Weights of a small mixture-of-experts language model, trained from scratch on English Wikipedia.
Training: 846M tokens, 3229 steps.
Below are experts of layer 6 (counted from 0) of a mixture-of-experts language model. Rows are named router (the router's row for the expert), down (a neuron's output weights, with its number) and show model dimensions 0-127. Each number is 128 + 32 x the weight over its row's rms, rounded and kept within 0 to 255. Numbers have three digits each.
Before each expert's rows: "comes before" lists some tokens at least twice as common just after its tokens as in all text. This comes from a sample of Wikipedia text that the model never trained on. Tokens count by the router's weight.

# expert 14
comes before: "|", " the", " to", " of", " a", " in"
router:145136165066114061135088131119118108095160148087184172115137198085068144189129061108120167129177088101107124122122110111150147158155090166167162200144125119112109145127119156111155146172088136100124066103217136096132116112088068138086123099135143144098161138090112195146151103168107204143134102094139105164174122090136111121138139107105184123144181159144125104140153164124136097148107
down0:065171132099112110216125148099140129149100148176080115122184107091131170148109129134121157142114121133151078157141147188109112072138140154160121106153154168129192099148102152146111156160136133131159095097103166136165227110085129179169138134165077093136151125144138168143133124082097096165181123168107124141154149148189157162146117175159128166170148070062110149140099099110098138128055

# expert 20
comes before: " |", "\n", "port", "g", "fer", "l"
router:137165113163164182087120144165105079104130124128151072145079103129141165076087118055151108143113177103127106140087147157090137096128072147090106133113123121128100088095109159150125099156165137120072135218084069132168108093178140124148186094161154095111149133090164116126128153138177097157105087127076078117101084078156142176113138129170135102092113157103140187167160135108191144080147
down0:128157164139134103135099140116142112138108127116151129122123160133150154115165129159125061096081148216095120141152158147186151141152053098106167134146164176107147108092144148163089118136141105075134119113096132136122061145029102196112124119127109191135080178099202187149165135148095105093086150152103093156123124166163099127173130115145095157165156152155080157098117206120118094147132

# expert 30
comes before: "s", " of", "d", " in", " to", " on"
router:150121083160135170122104122109137115070183069151186093119111102139109158114081187061132125122096149149099093134131109179045105147146128135102138128106144126115085088108067166140117102169104129157115146217079041117171167113190142099118147076149072124062119143076153110135150127118137086159083091164102130163133132127145123148167167133136135106138116124115106156113209117107147118111151
down1:163098112128157115135100095107092138104166121159153139150143130156132093085140168168075110143150155197157132120107111173117108144104148081100136215146168140118128082095092140158112157135144123101198111143132125140120159180132051148159100069145121074117092129124132107096128146104213069137164112124088049124113118150101154112093116123148123081075125118099171076165136077112072096139199

# expert 34
comes before: "s", "e", "com", "ro", "ad", "app"
router:144159071110129198089105097136086102080181038101162117100140101121131139083101143083181126186086142125118120096123120114103127141116103165072160157126151137103087088085106174134104109142136117142105154227095058147167147080176138112154167116112110076097117128077131114142122115129145088121059091140085106143129104117106133200146156128156124123130078114110122180129190129105171142122146
down1:111144101150173110076132101159125135105075189103069046151096137177102106083100143144176169123154152107129110152090103148142086164107097172114168159122144116185127118116193159116096141135095168129113059117130166107125095142095142082128129141118038115155045115116127141171157157114105097170165143169146167134081121133113212149143133126108171101098134097149093059147141129137151125157152

# expert 19
comes before: "\n", "==", " The", "In", " He", "The"
router:106074093165120088135127098162165135210069130132169156111149201148115136155117191164128070085159098172126131134147192101154185115152165091169095160133126091156166166161112131169132140147099092154124102096123181130117109172129090120109122166132097107126126105154086158154165117110078092128132100121125132075117141145143141144150111147115099176067125111156157065165110144130061115227121
down2:067136160163151142215103083107134127138133088158136097166089183107120124125170139115092187153107119123161094116084076150161200162114122152142091152171157112103101082130126133073091129197184088114178171129161091157075133098144143108123135154121098104159123118135112147177109098082106120090153117102058108090143154142143114117122146110154129149090143197121200151193120158143165101097146

# expert 39
comes before: " the", " he", ",", " 19", " and", " but"
router:126182083121115156115120078122095092108178066139192153094130100121153121106095145100152127186078121137069118098132127159109084141102132160087140137163138147139089118132062166103127081162172124149121170232089080112138128089186125082116157100099101138076120105077147087139118174190143093107083113176100111094130085125094133172151160131124150133157123127083126139123193114160167155099108
down0:141157132141159102116121112110103165082137147152107138135168106146095136096161154099133115104153101116149124098100153129104082187130156120155081119156071086131151138074145096115064117217140100161115106070150065092114119112110140113186181142106134098132100098115107155211125098126131170102138090123169100164112120087157131172137096139118118127169126173022073107164076175120082082157158

# expert 22
comes before: "ing", "ed", "d", "re", "ra", "in"
router:127116202143094156160181149124141144095151197103140176124179211115099101167140110153094173057167129175082162139170130169140142189102121079167108146081101120146138152168098087157092136111061122150140091079156104109108120149104107117138121099146163144140112075124130130128115137092175129072173100121167158135137163128181135082123100114128084083097150110195129136070085128100100112158114
down0:113162117074063137141134133146201129155068135144035066099136100083137118127168142092142151182141029159130169097100153130138129161182078106142158138100122168175169126076183147109135109121083110115128162102104138149112100105168156160124119178151099165170092080145121139104121113163144128128172137116131087081113150151139080084142160156100172096108132156111134134139056121170098153144141

# expert 41
comes before: "\n", ",", "a", "|", "st", "gue"
router:143107205081100066156144143174178164133090164125157111130060155100146078150166119179089157123154148078193165157129132113163141093131179095150093141143115111148147137125123108099094147186178147149179136100151102100150159164129083163179119104126089143140179139172153120111160113135154172149125163133167097140119165084125040087075091146123100112098171118148153112095113141134051128107123
down1:150186101101122153114136170089114116113165162113109120133141121148127121110127104112119149155143145161167125120090155170096163104105141137113117100123165112110123103107149155196118126132200163188084201147087138050107132111127146184160114146143119109114086155164147057114103180218126034185123136094174170117170182110098132133101092104127130131156164092107097090169071139131155120172165

# expert 31
comes before: " the", " a", " his", "f", " its", " an"
router:112146191130127121137144165130154135164113201138080123160106159147159084169176069170092163092160154134179132142139156150184100105152138135178084111156123122135170137158148131136157169128082089097169145049198166132063138164075127159136117165139109153178155139143089159081088075081160156130198170142132138141146182134132139076127084107122104092148153129135134088145108131132072118166140
down2:131128153080142162121120107159192125178079109153116145107118188146110119130096116140099156105143090149160099127099120094104106098122143137154051112178162112095150121118124159125082137108101092084125125129128091176082181152113142165097102114135122222202110124153152115055091171095072165133191133146130155180191101135102134084142167104106162160107147086204116181156122122093126114090106

# expert 36
comes before: " a", " ", " been", " re", " also", " the"
router:200118107155104140139124124155142101121173175129130131101098107105113086148136130130136175084152111156098088156167100135226092135119164121172139078169129146072118137093112093174057118055134100132130144096134190155113153137134156180082080110112156132104089126172122149155121094092120147105146146114104120084123186135168081108133114098103072142112149181168067110084111072142156187152175
down0:110122118100037153064124147131190121087052161151077142143152082112153131099106097130153123146163117126168150102170092095077071102120109120087164145119138120176110128165127135180175119098110063142110136110092174075122170109162141088139161122129179168102131155085107123091112168142104141131151105168126070140151115127083153078144076173169072146102087058101119162139110093096129120138119

# expert 15
comes before: "s", "ic", "ist", "ip", "a", "ical"
router:144082157117095060091123151097115148115125133131121149135138123123089091134127076138081117122118094164117164189175100143127211167105155166132173151214120138163055103110179156110094142139091152164101129138154110121097078096125137086135142058153106100103110152148102156132122152178148126151098079112151074197119144081099107182111089144107170145116151164160159157098148152148108097073063
down1:146118133152123117162185166136137109143161092163133110100118119129084140115146082157108138131071084169147134126127126131135159163076156167154120092106150145136112132081198131107136174111149007122142143156115125161091160113135174153151091090156110164138141130191084103161128139078063118156138141136147092107165109126136077128090098114111169140099129210106210126159178123046112111181136

# expert 18
comes before: " |", ".", ")", ";", "′", "%"
router:139191132078166132102155131111126131161160124136114189123197156098092122127134214073201114136113114063139099064101106090114153138098172124114135157121139171096103108172103101035154128123171141140116190139080144152170162127164151176131142088078114142107141161074161112180146104165121153109102117089135098152081126176165125107112118103098136149129115153188130119131150096103179139081136
down10:127149075085121163125084101094171146169129124118129234130096158092099166077167138131098167106143139062123128113121153140177084130076146173111139160191121142151102082133057168121143125203121115121099148177163075157074159162178164140187145106157105106126109134107093129122115103127146177105082121148152100126186160149061120087117159098125107168092123119112114136116168137127123166096095

# expert 0
comes before: " the", " be", " was", " have", " a", " re"
router:165151063146151129080098103122116119072161086145120100117155105133138155078094167061170126186061190128095065092097094117095120118106128126106126133107164124103113093115099158126129130133175153159093130161027089111171108101147122138152199125137090065120113098080152106179112144158138113106096113119061093125085135088152142134173151147142147148105103158092103178150169137070101134103141
down0:101077149113164123104160143102127160131120156162123137110060135135091146101128140059165061144107159095131120111076147229120070159144123147147098094117119160148127134164092066127169105162147157104064095134106077203083109177143158091147192095056118090130076090095122078139153138117105098156172127096126117112112157132091130168158107129105091122107134112073147145133150126118111149111071

# expert 4
comes before: " the", " 19", " a", " 18", " an", "c"
router:149162073136122182103097105150074077082170042135157113105130100110125154090097151067176111163079146124101104090119115134085135117114110157076148139110125163128079070090094152134110135146154161136133142223062077116168126080174117115156177122109089079111113128094124105148138143139161108163071087130095111123114100138104170184137162120137138141154099149095140178128193131090157152105160
down1:050147155116145096106095132084182131106118115106124135110192073159191126120186117152119195118114089077141121138093124105082156156126154139046135087132137112096111133151091142105156131115113105126148092177087153136124115116115176117130135139133091092214080107135127108142113146133082163182133120128164133104008092098123134132125115170096137084052122112109130105137132168163188095139114

# expert 24
comes before: ",", ".", " and", " of", "ion", " are"
router:151161087140148179100091108142094102071178058147163118096141104142125161070108148061183115173084139137101101111119109136083142118123128181094164146121118155118075076100078159122130104131148148119111138224075066118179121074193131099161178136126100073091128120095125127154127141155132108173074089126111131135134077134119164178110141124125127124125101130084129179136180144100172128108173
down2:109089161106114143076140145122170139118159079118162099127090134165105148128149094175106118145153071129079140099159129149118080114117092155124096120115074084145114119074123231157122107183194156114137102127121144063100133133151163140114149149104121129132115116106160121079127180142135188081103112054174134171174077089123099109157094162130181191074136177153121179099148139182098119110138

# expert 21
comes before: " by", " to", "\n", " in", " on", " with"
router:128116044154172090106100105117112143080154094104174128107108097147100120114062115111123115092088092133119124158148143140097139124111086120080136099141152103101098130093140096124146061080098142077141120147093124092160074123100101080138212170146116137154147089056069134196171169084182097117142101142163122196158107165102150144146125162150164118135135129173089167113144121167147196093145
down1:149090150172131166141132090185142183112081160153167182148114148117133118124126133062152147119127161168172158141108049197143120164128093182138141134142154073117077121134113089152140165130087156112163152200157157126099136098110138159141111111129079104137113181139087088089124116063120047102111161177105095136151155098162140108154130131131140078170109088145127165158036154124111146122086

# expert 11
comes before: " ", " first", " United", " same", "y", "re"
router:133168078132130165083100107138110087079178056120167138062133107123143159088104135079157074159052139115088131092133044131116104092120121150102172155091120186105070080106110170132113108174156151116121124202074095136170131062161149112136141143129119082124125123074136120159118125105149101157085095124104134159084116113153171175155142133165136117090092141117096189125160131101173147111133
down1:110139124155108180105119126168166141130091079113112116082165133062141108157119120163119169099123155087193126132126095118100147176134195125100128121142128090179142131156118159141123117078130137150127132071130100053125137100157147195100143126128118100151107128169112095166107133160200157157101064119157086057110143112079228132150177124099100121108136102215066130149128134182116137150140

# expert 3
comes before: "\n", " ", " 0", " |", " 1", " 2"
router:117134097148112099137056130123107107140183091142179093103159130133120097089101166101154166130119126090095164141073133161095129130080068144095122130127152095141103112037094166126143117176167165105053100181092084125132137094175133087169133107044143106114134185116138086155143167185118099096122116119106077090084086167160139190119148117173126100135127103095128158163166106099117123082146
down1:103186120145121114135083137136142141134141135101147108119150177112087120161120167205049140145168118103117066127102130111140131095108098130141120087140203120105125095082126130156138110174125116129092194132099171224085116112125136135126175130092143158088174146078159124082165168099163175178144120163172068125079138164081069149089163131162128144163118153093111122108113094070129155125075

# expert 37
comes before: "ed", "ing", " of", "es", "or", "up"
router:092043161142154116102144110060131159136130155100132142159144096113164141112149149154100094072130153177082111197174129118129090121135089102110086131088118146168207145141141102164130141102085079102116109150132129120097127095080142107144153131077128173071150125112110134048115108141133082106160116135133198070155118128129154127135130144044108168160108098142090095079169081198172142120137
down1:098089139073126143136101135106091120145076187096109135132138088146129152131118095097141109129109117131149080183132097092134127149164096106140159130084110134072111135159085164103174136149065109145141113113087086182186151141138148132146086113209130125078135038148117101076158138100071166113150156091087169162112124133160145148157146166132102133128123037147086053160148139151151196162133

# expert 9
comes before: "A", " |", ")", "S", "C", "E"
router:148139119141124167124099131130069098109153077148150128100155165139111161087145130091135166117116105146147109127080150129074130139111147144108109142107103172085161120113077153153125091130120126148162127222079078126150143092128161106117222122139086079118082098102055106183126109149186073188116114182107115114110091158128121198179149148129149119117061131145127212143163101112168147100152
down0:168124132139136092209158131107152109118107134112123118130147133137110134118188104133080135133118166133132146153126137150138143144207130187109146064126107148110111173099139090102116137169105140124145104179167140093156070067096141186178130208136132103093183070138107122152067099066157145103124111139218105099150100153170126133115066113113132155134158191085131128123116156117061059124128

# expert 43
comes before: " ", " the", " and", " a", " other", " re"
router:139106190114173063170160105127145165159090195171096102134133156175139081158156146128062123123211141154171126092103177128173161176149121125182158090127100088122170118156110109194156134115127075117182142065205177124096120166132111138097065118155145159157108158156130146131128112086119145099166106105091152101100179103113081133132109113141117120166131118150136081118091162148098092126126
down0:172105144113162163150165115118126122103147128100097111162089124161096154169201096084160146093131114180037162150185124124096119136122162138129142088164070138116121126114169073105113154210159143068123095115158136110151167138138121146094115191109117153131149088130152112085155071197144163118132139096159154144069164161153087168106128078089129175123094133158117158114118161174149074073152